Below are experts of layer 2 (counted from 0) of a mixture-of-experts language model. Rows are named router (the router's row for the expert), down (a neuron's output weights, with its number) and show model dimensions 0-159. Each number is 500 + 50 x the weight over its row's rms, rounded and kept within 0 to 999. Numbers have three digits each.
Before each expert's rows: a language model's description of what the expert responds to. This comes from a sample of Wikipedia text that the model never trained on.

# expert 10
It responds to: Digits and numeric pieces inside table cells, statistics, scores and vote counts, such as 43, 52, 25, plus column pipes and dashes.
router:488437475450542412482477477472492463633471562547507458568467535558567507551542499462498526509539525494404564462438494510576471450489413428501503434502511528563552418409436527548566609528538410422398525550465561544523525537538503525476501429525491530476529389433547455603550512459507563451455546471422450487497458556549507537502448475418547489488488452504569545465502540425621491461467436604576451487431512607462516578540432509456499479454463586507492518490471463466502538560495491
down2:480447574531454522452577505504505462527487430582536509500437529412545520510512544443405393455469523467599576470567499484467528582474540451550517537370462491482453588482537409589535435544521584533461494608494561577502470467509465460551526545475523482389435535502485490514523406508492469543507581570449456485571518532539518636458504530507483403451508547506501549504475555484512539534470569432480544599505446470450567473423467417612493436538466515542461456464580518488497476526466506
down3:534555532560515450632500533520578511471482510573381493521498493586515436512548514463544506500484475455532381513434436531599528608511524436424515572422494547472525522504490509395529510444494525498429442474495464426510478605552493490503447479471530483451548546475462532529566510549528539538545470481571604463434593445504474600577431394559541571500438554479528505532494533479446497511548539508525424521569490416457464522439474522480434546460512511545565488455540545394593452579460478
down4:467557485465532456567561420499477554480545543422516403596510560488512449477490380432592380517487456519402434486478512411499449496476459507497502454414469452487507515451436512480451469501673460481476484450521506481542529516538599548531561493512464489464476523547439491459496514434510506444562468495466543541378567440542515537512517502486467529433485439483502444549493482519478479360514560578576474463375447602494487577529374486480445464474475491457502524511463447508582520529487499
down5:476521545494463486575533514500500474527531526458463456540579334565452473523471427513527526480454563538429523414387399460544507518573526492590487507465457552463555469528539468446543496486456507463460488428553536472549517411532478405494445512396648441550468461531500641505572494441548483532407458454531499459472518495568460477490559441511423465476516481515556472456457506546445522458483567492549470480453410430494499455541587520479455547469484479491477555501511636557577481458472560
down6:505511540472489580533571545414485628451504489580575452466484578461482477555493479473499451526547593560537436507396527450568474482548500497490557519568577548530415506414460550493523503513490481503519470386578556634462474553541502558561565488463553473432482496497463427557429514568519532450523483474521424459449498431580450455454507535433432455522538428465499512542415544587475453530505516539540486571431543513545482467518451519447486409470480486420505453542519445560472649445471500
down7:480495498464442446522546553464565562464517557427519494454512546462508535577429353495558526471463511483564471464435438509533551567425542485502474418473456548577588384459568560426516519373440509431512458449519463516498464503581497467484464442502486487594494430521439455545443446473540494454461493495551463517414441464489503462575417442571385481447483560466518605552478453478493535452561473594463451468529496420431587514487517562538532577457491432561476497437523473477560529532477489
down8:570487415488458488540469503534553539614510481478458608498588526488492465551510563521567486460567512473536515511478567522428457498443533330536480494485551492505581470551481497533477515454547549491643497528465514492462440528432521459558600499437478438431507563508350499565483431442543558519416509498402574444531413487488528490563421571503506468477485612516454514544497457551436547552496493494480516467603519467568475441431524464544496431567519480473546556452453496511579488534513458
down9:534494531495479495490526525567546458482495509522551519522560477513534476563429407379380462596458521424571522524447457573510480530494617424539522616555612594516522457545512568536535537440442523503484547517513464416430522464542476470509566435537521579580436437392472537486349515535498524449476489541511489532535446581418525530490499373489441542463433499571606544527524487427503496519485489554484511504570543553511475476472588505473444480451471498518475535412497490554505495479517474
down10:499498559430462465464467541503482565567526374471466528524571477442519581595427520428457518519550483492463482575465526411559535508493535461476431530524487497504520484667533600463474499488454503470458492552496536464490454417418533409515569481491521608556614469592540480563491407505436473530438495534508501414573485468458522527441511560503455549410533523519512507450498501501517549447474537559510600509461517514518519421542509589513499523490547582399493569425476492576488444609498564
down11:513550502510501528471516459458427502575410494546498455445542579481481494490430483529525475471519560501490516491591519484541582456473447451467637509459497504538505459456570420551500401486511519529515525536455437517517503503507482533383505488421400469520560445574498488388497586417516586423574452415560479459514514451414556527447468447493499441555531470551313510424521520523541525409437473551540513513494452418416528484551488535492503478509498474566526470513563513464476449613592488
down12:464464503468420493493511454559505453484433493500499601539560498445568582588442410560561560487490518457413584541502408556519521460478517494515554518477485491535490479432496440572483482447494577548635434511447545397468586546492494519390479476516489507423499437399558499474471525561509485445502456477507475473581461494471523540533565451493439530432559454537589598533465581404449572455444500598442524525430484538518401451522518534536477566500475437539513426526471477489517525425430452
down13:493468566528402455503541500482481395578554512460457479417474475503576535602477458459523442497514506482533490529433451474556481472464511427543430534460495451540575496568435574544538537391537537483470460506461540489480479443581615489466537471484442510482543469587410513550496466473467445426487427500431414432475550450503486509505456548596536490417468493534434459584536412602461557525423561460642516546493509407523538465500468559545466511433479536439538486456455485621504472548500525
down14:481520520523496587454477496561543492523445506564559506514472530465534598481524496482458536461480535614485590450552453472463528575560468513594608482501609599535384588467467456590469473505446532545521528505439502559531517625422456548538402578505529522455533486597559433527490512462477471487541429411481475489471509477438497568488493439403559517455534588470462512447480404468452529493442470565523446530542518500433444579420531525502461461515526546450535499493512499549550469592460409
down15:529505457536520466525457478500530463515432548446438451446626542586523508530456460585555522410517559422532467439480502512498494535424555524461520425437525489489549571476422429592478533523421501502493468487499514515500534525445493490463498450509483460464496579442500528455457396404503486544524459461495405553439558487463566383516502427563534479524437521446509616453481379496513613483562522590482490504424398493577508518519416601542492565531471523529531589546458520481538516558587457
down16:542510563502570441506501515441543486618493510493418459526443582539560513529560454516496520437515496553475508412504453434566431574471554516485511566451404489529550422519563488531517511447567473497448521389529462541559594564526531530482541584536419526452534508566488475562532486432474431547486556569518412453508483496452583502465536561525412516448459528523446560468444536589533636529517504477509579639468454446474554485558429499565410474452555482529495528546447513507422474577519491
down17:491523514440377551578523570462492437421546517486468592394503569460423440511364494486588484508515525503383397423566496536523526566471491520452462467507516477478519465493498544459486512532407530566478455485500508472378436530575552567508384451532518566510519451531555546473412579473511525472527504540484533502476535534574483479492456451604478504396521528582557536575497557462556394540474447578452494496464461515486423557498429498522550508441462509459526520551524541488507556561560529
down18:561461484452490528488443479590409470530555441532528477553501501557537460428604521508528561470501475533359469490494547494431402543587546474491488529488460459523605419622521563593526488482483485526377511634412446383451500453508496546492588488465461574474508545486486563570540426447468650545476590530512508534565503467504467549520587516515509534533442570469534477471502493479512522507499533540468463552531499507521461548504482573517544483473588539534538517547492468481459411545456548
down19:618527486556450490496433512511537515445511345476628576517536414493431438518454432508454545462471438538587495461457445507457519530496545543480492500352570451462436536452490479532506434457530482483583489468491465469545468502419414500393568569452550530475425449477515449498477494490494380548495494489548511523464556515548431539557521520508533503593457562485470476557499545595440483581512475433462457529564493483432465467534451465442407518561449493552393548501524424455511523490529468
down20:463480513459508396547433465536467450539603492470492475518540514464457487502500584575471449529511472503336501492562440523515480403531481504525509530509508527500484536519555461546504499578439513500322519500585517439519442450495547543521448471513531549569547464495637540459460513538480585523542542487547493445493493548547571506444511592387501457450605529479606469502548596455523477506491434499549488475416527463457473602502510461466504547450494499525567422517486495371485486454531599
down21:527486466527512503458557499507498491582478387543541541464459473550502474546542555548485478477485562463526427476454525498535512533569528597472490517413598507427589484589446329592521563485503520527628449479511511467422480583429490502432486375492524533425518526527487530627537445485478499431483458480489481481519473471499453532583544462544478437500476524548537495503469515538560555518506451505523436490568510516489444446512540661498562594447528542464489470546552470408577446537487431
down22:506617408467518479631462568541506526456453445480486518414576492483480493477464446552446497475525557528488497575532442599420526556441531469479534523559535456489575491522425483489498532457483487527533460483480496481447500538413444437513513483413405515441516459379547480455550592469560488437545513441514484393421482528554498397538605471518534496538566478535556526493460503488431377512587543451477512564496518621567483489450528519423523547505432444436487569528564490492522546435534550
down23:526486555450486460520480512467460535455527583553386479602479462549464582441500508561412458430500421509507530523432471431479486568493566521453471477478458521582476473540478511453488482488517507429472540478532410550506485554464507556585468489557529474526486552557575438463501408479435539441456480540503439520477431555518497434503515550423518547427445491551409469517443521520511531502450619593489446491500456451507497459435527494625474331482490466525465590449510522510491392416582600
down24:421453545469469441483481500450471471501513489459563471446490490474623446464430423506443505530510611450544543529525477522537551524482528455457548510500493551496568449540463454449543471548488552504532543509521548586477502541552513477514456557450533483505529516538564439513444440459506560508513585488558605506558532600477539513566445391448521523375498445465426578571537385454464436514535458539400539605469575495413505513522546456532585593438494619588556485531482497448528579489545507
down25:532630529537579586482503521480456558513546438516434555519441519562557482402457528480481561500491526512520538469454528495618596525464620463427535552482476600430487473466498566454464612481437516547551536437524488429553567500576445475641473555516491519415488467476501523458453547446487609520399456527542540487493382466552502522505498552528551605541510563444496498484449531588548456528542419435482517513539533544489505479526441530429492467517526476550487587462568507469480531529462476
down26:512494493564578551555506511383559478496600500417493535446461550573476532578485549551511559488606528551446575495482614448526494416518483401469490528545536504602516564572448497510524501529501505475523514538437456476510520519427408629583502493392532510520444583611480514567530517541520547490459572489485499484455436471471561552484480582559434440558519558491550546518471519552432513502439467490524489504489425500491451485486601476449462544526383417506464555468449466506422534572456463
down27:504479472357461579505476552481542568467550538475623443428452489487443488532395487556552415526504462502477532464531504538499559510518571458528524479527488487565504481540463493506424553414504569421456602486452495520550354559492539542464489515548449596489576526501518492519496563421505465391492602453452601472538523511536452495566470419558475534443519460531441569519490518439481433490591492500507524415517448523471499490556540594528571550510521536499583422525433515553539477543498600
down28:396586466526542485423472502524461455566538536486533533471539483551482480474620442522511529565515541477605459437549530577547603513563516568513426435426539511498429506428490432438548469500476487466378527457488521519500490478477517518518541575608522455577437441456564518419526447473549452501522415495489442583504518520480547555519562452347533501482516563422425449514506522546497476556457445445469533642501503517488525550465534435534525453392459539573455499502543458521498465430500533
down29:545601437441462458555501491524563562462485502454530558496466500529527435448557468507536472579433451475505447558540530553492483537510477408410509530497508503511488525543480597389477514554429472480500475456575532415442459395456499499462452448568472506525422491446548470601503436523457532502491524490564586487515556495544416504510420521523521426532380449532519531450516538521573459528528429438399493386420573462535483416506532523405485532550569462512572487466472536500437499343511462
down30:474491495467517619381500482498587547512536544524544429519525485518507514436576516405483447542468484521549540522488563555529530500451568529514454505532509505456508571587471557415532509515459432438519584469470554531559448516564457488567543416571506498575559467486546374472430556482503470399472547445469434549492558463506479576547515482491463487595461482478360587512549526481529476500423521532520534578425528552564609416487573522550556433461431512466523395510445541515467519432505517
down31:425471547491526508377503480600577402426577550471493478477429470463562523503495544488519522443488356461566520535487458542522523434533483497507426509525485511439502584541500538490508519510586490386464407556478589483483487482588524544491487425483514601516577481593606496474588578535462435408446455514453471489535535516512485484468554489484552573541488516415484441394575486573487529500491577551447597500440504444449446492548517507531521571464444511551445449530542504516421483482518560
down32:444392465546544517562480481436520521514536535471490469415591465491485518521475450530499508423528514524460621443463464499509484460443509454519558422407444434507399497430410479624456483519560446534525484547472409511602548617507603546465462580461493499470582580573479490434491512530513479398488567479490473478494483525502525483466598498534502584457622479456469511438420400520372535536511520506531555530512506486466491540546428483549554530513458519488503451578502477455423544494536476
down33:578486431598511518497479534533558516582441499390410544509522496491513462472521533520453598560491526483572475529554476504447497437539515516482557447396494525450576583518550443509498511487467541451487420474473484465386498403446525454484500562542535580490498400498455443572484472524498594458563480529518466532414602494477494469555480483532590492507580550508481458492466616468427513444552548448534450596576515507555442486534494531507410493441396434392490451448472406485442501483447512
down34:478456518515550525499500533527496496553507490539471429454573474569502530551507459562448534548508501524466452485519543481564550465553381544542451531443544475512535543530495484572534411422586552529501553533522537477523551491438426531498444507442506451528404403463563683507636450574512398559504522487466433577489523540551439537513565516474532461433478417469510507460551506544543453564549580447516556495514424569556410550455484519482396541463497411462488511464467547539518453477465609
down35:490462570498505511605504535602450494483518537505564389456495535539494417558514541500511498516523501572470597477584459542495409424525474528543514473495545592546569546501604570498518480486522506469501581450586530498415423485506542503499581440405541566462518504406610523520537528491527445413603532433464511527436449509551520386532444588530480447537506505524536463599514495442470510488467510496574505521412423435456591521536471602484496545553520487482509522557494554468446576425511528
down36:456413470495527550472478566462420533442509477489473563487459446470455539562515542548501524500471460491433493537473504531495442512522467556465545397540459582544454524464564417446483453565502474538495466578482444491427531378451480494378403539429495519490438526490556573467501616546480538488518452510549539466563556548475552520451513530441625537544581510465530530553464456549416575552473461577418523447578496492472412448497616596470519545616496468545498544449503448457475459439526457
down37:470523471459474356430457511433487415477405518511428483554487535540526573495489550481476547573586543483500430421383474498556462493497562487459500491533543484531533589471429478564542536468516575442397427606565613498488484560506512499541544464461494566542525466476485489492543478524573480454512563550456486472535568498496517532535529464503483508412479527539544611463477395519524453567522438527579469635544494559540506478580479481453548522461528602527470536420477521498522460489563623
down38:552520565428420486528503441515453533557527561521583486467531528555466459478485531426464525501532549498503517492424495415437491405523540442529457509410478481488544515409478524397495426547562477493477544505588621501611479562486593464559535436445593488510577489405444488497493489481509439569519521496541607667464548455549395562464492509543400495468489487525456466505480543582520506484545517443550435513475519551521472458501463474487522517408563454519513502470491496552603398492472557
down39:460503486464499454483532466371457567441494446604467497557545554469529605595484574413588499563440485519413465551487481474395519490505483479443586528424538542587465476463467484525487531458526460445555429571626527525478446573522564510498540536489556393470494514508536521446533475397510488501563547496550556538533542491506555431572467517533448487564495449495565483476544501401474460523433468479524488392494561479477439529538453550485507513439440500508366505564578503504517454565410482
down40:542436484460552534490580471423538407567504491526532488502510539539538542574510452534498470417506437567392524511606552531499460432541466540423574480483487523444545519574523485476466502457494450470532526440534384406524508555564542567465459470454564517467549544565444603438471438416521482502501495536432507554518479515455518504479506491556491586395467487527333500539525506517436471489542412536417517463565505511446578522594492556516422497495444468447595511495430452491386464536530469
down41:536536542472497441497499524467508613468539518450458525544479554525457495538493606550519478519499441585434544514528474505499486493520486562456490509533472544576485463438537450407618483509528503538430500510513469547514526543552469465427499439481518543487440500490458551432463528522500493558515561491484496477332501566557545475476424570446488493595559501430642507533528500479468453497606420560401543498615489447555605518518437477531469545486424461529479626440579561381495523510453516
down42:537524499566527412481454503576549437503524564507605465480474518463587478504515488527491506398496479480457462575555565609479474525544513457487490470496553567364538353536533600457467537460464504483486471517475471475486446407494541528486537566519433597530524480539575530455502414433492517499515433489465525520483431473461502507576505505451550514564456605470545529449510477494466469582519439538447410452519551400542520534470500560532557516312520526518525527558450459471547575458506576
down43:431421575418418506517488596463547468500476472583585434493481551511491574531568526365477437539422460441517529515528518483462552564484566474591433525507510385553540591535509432530545536431460530511561540541468458473564401434489500435549503531435510479457565440551475538491494418549504416506538494487469418528456470458494513512580497450561513424547479566556346564533477445455535484445496579527527502541452544463471449494511525486489490481536540557450572545599469512581485462532500547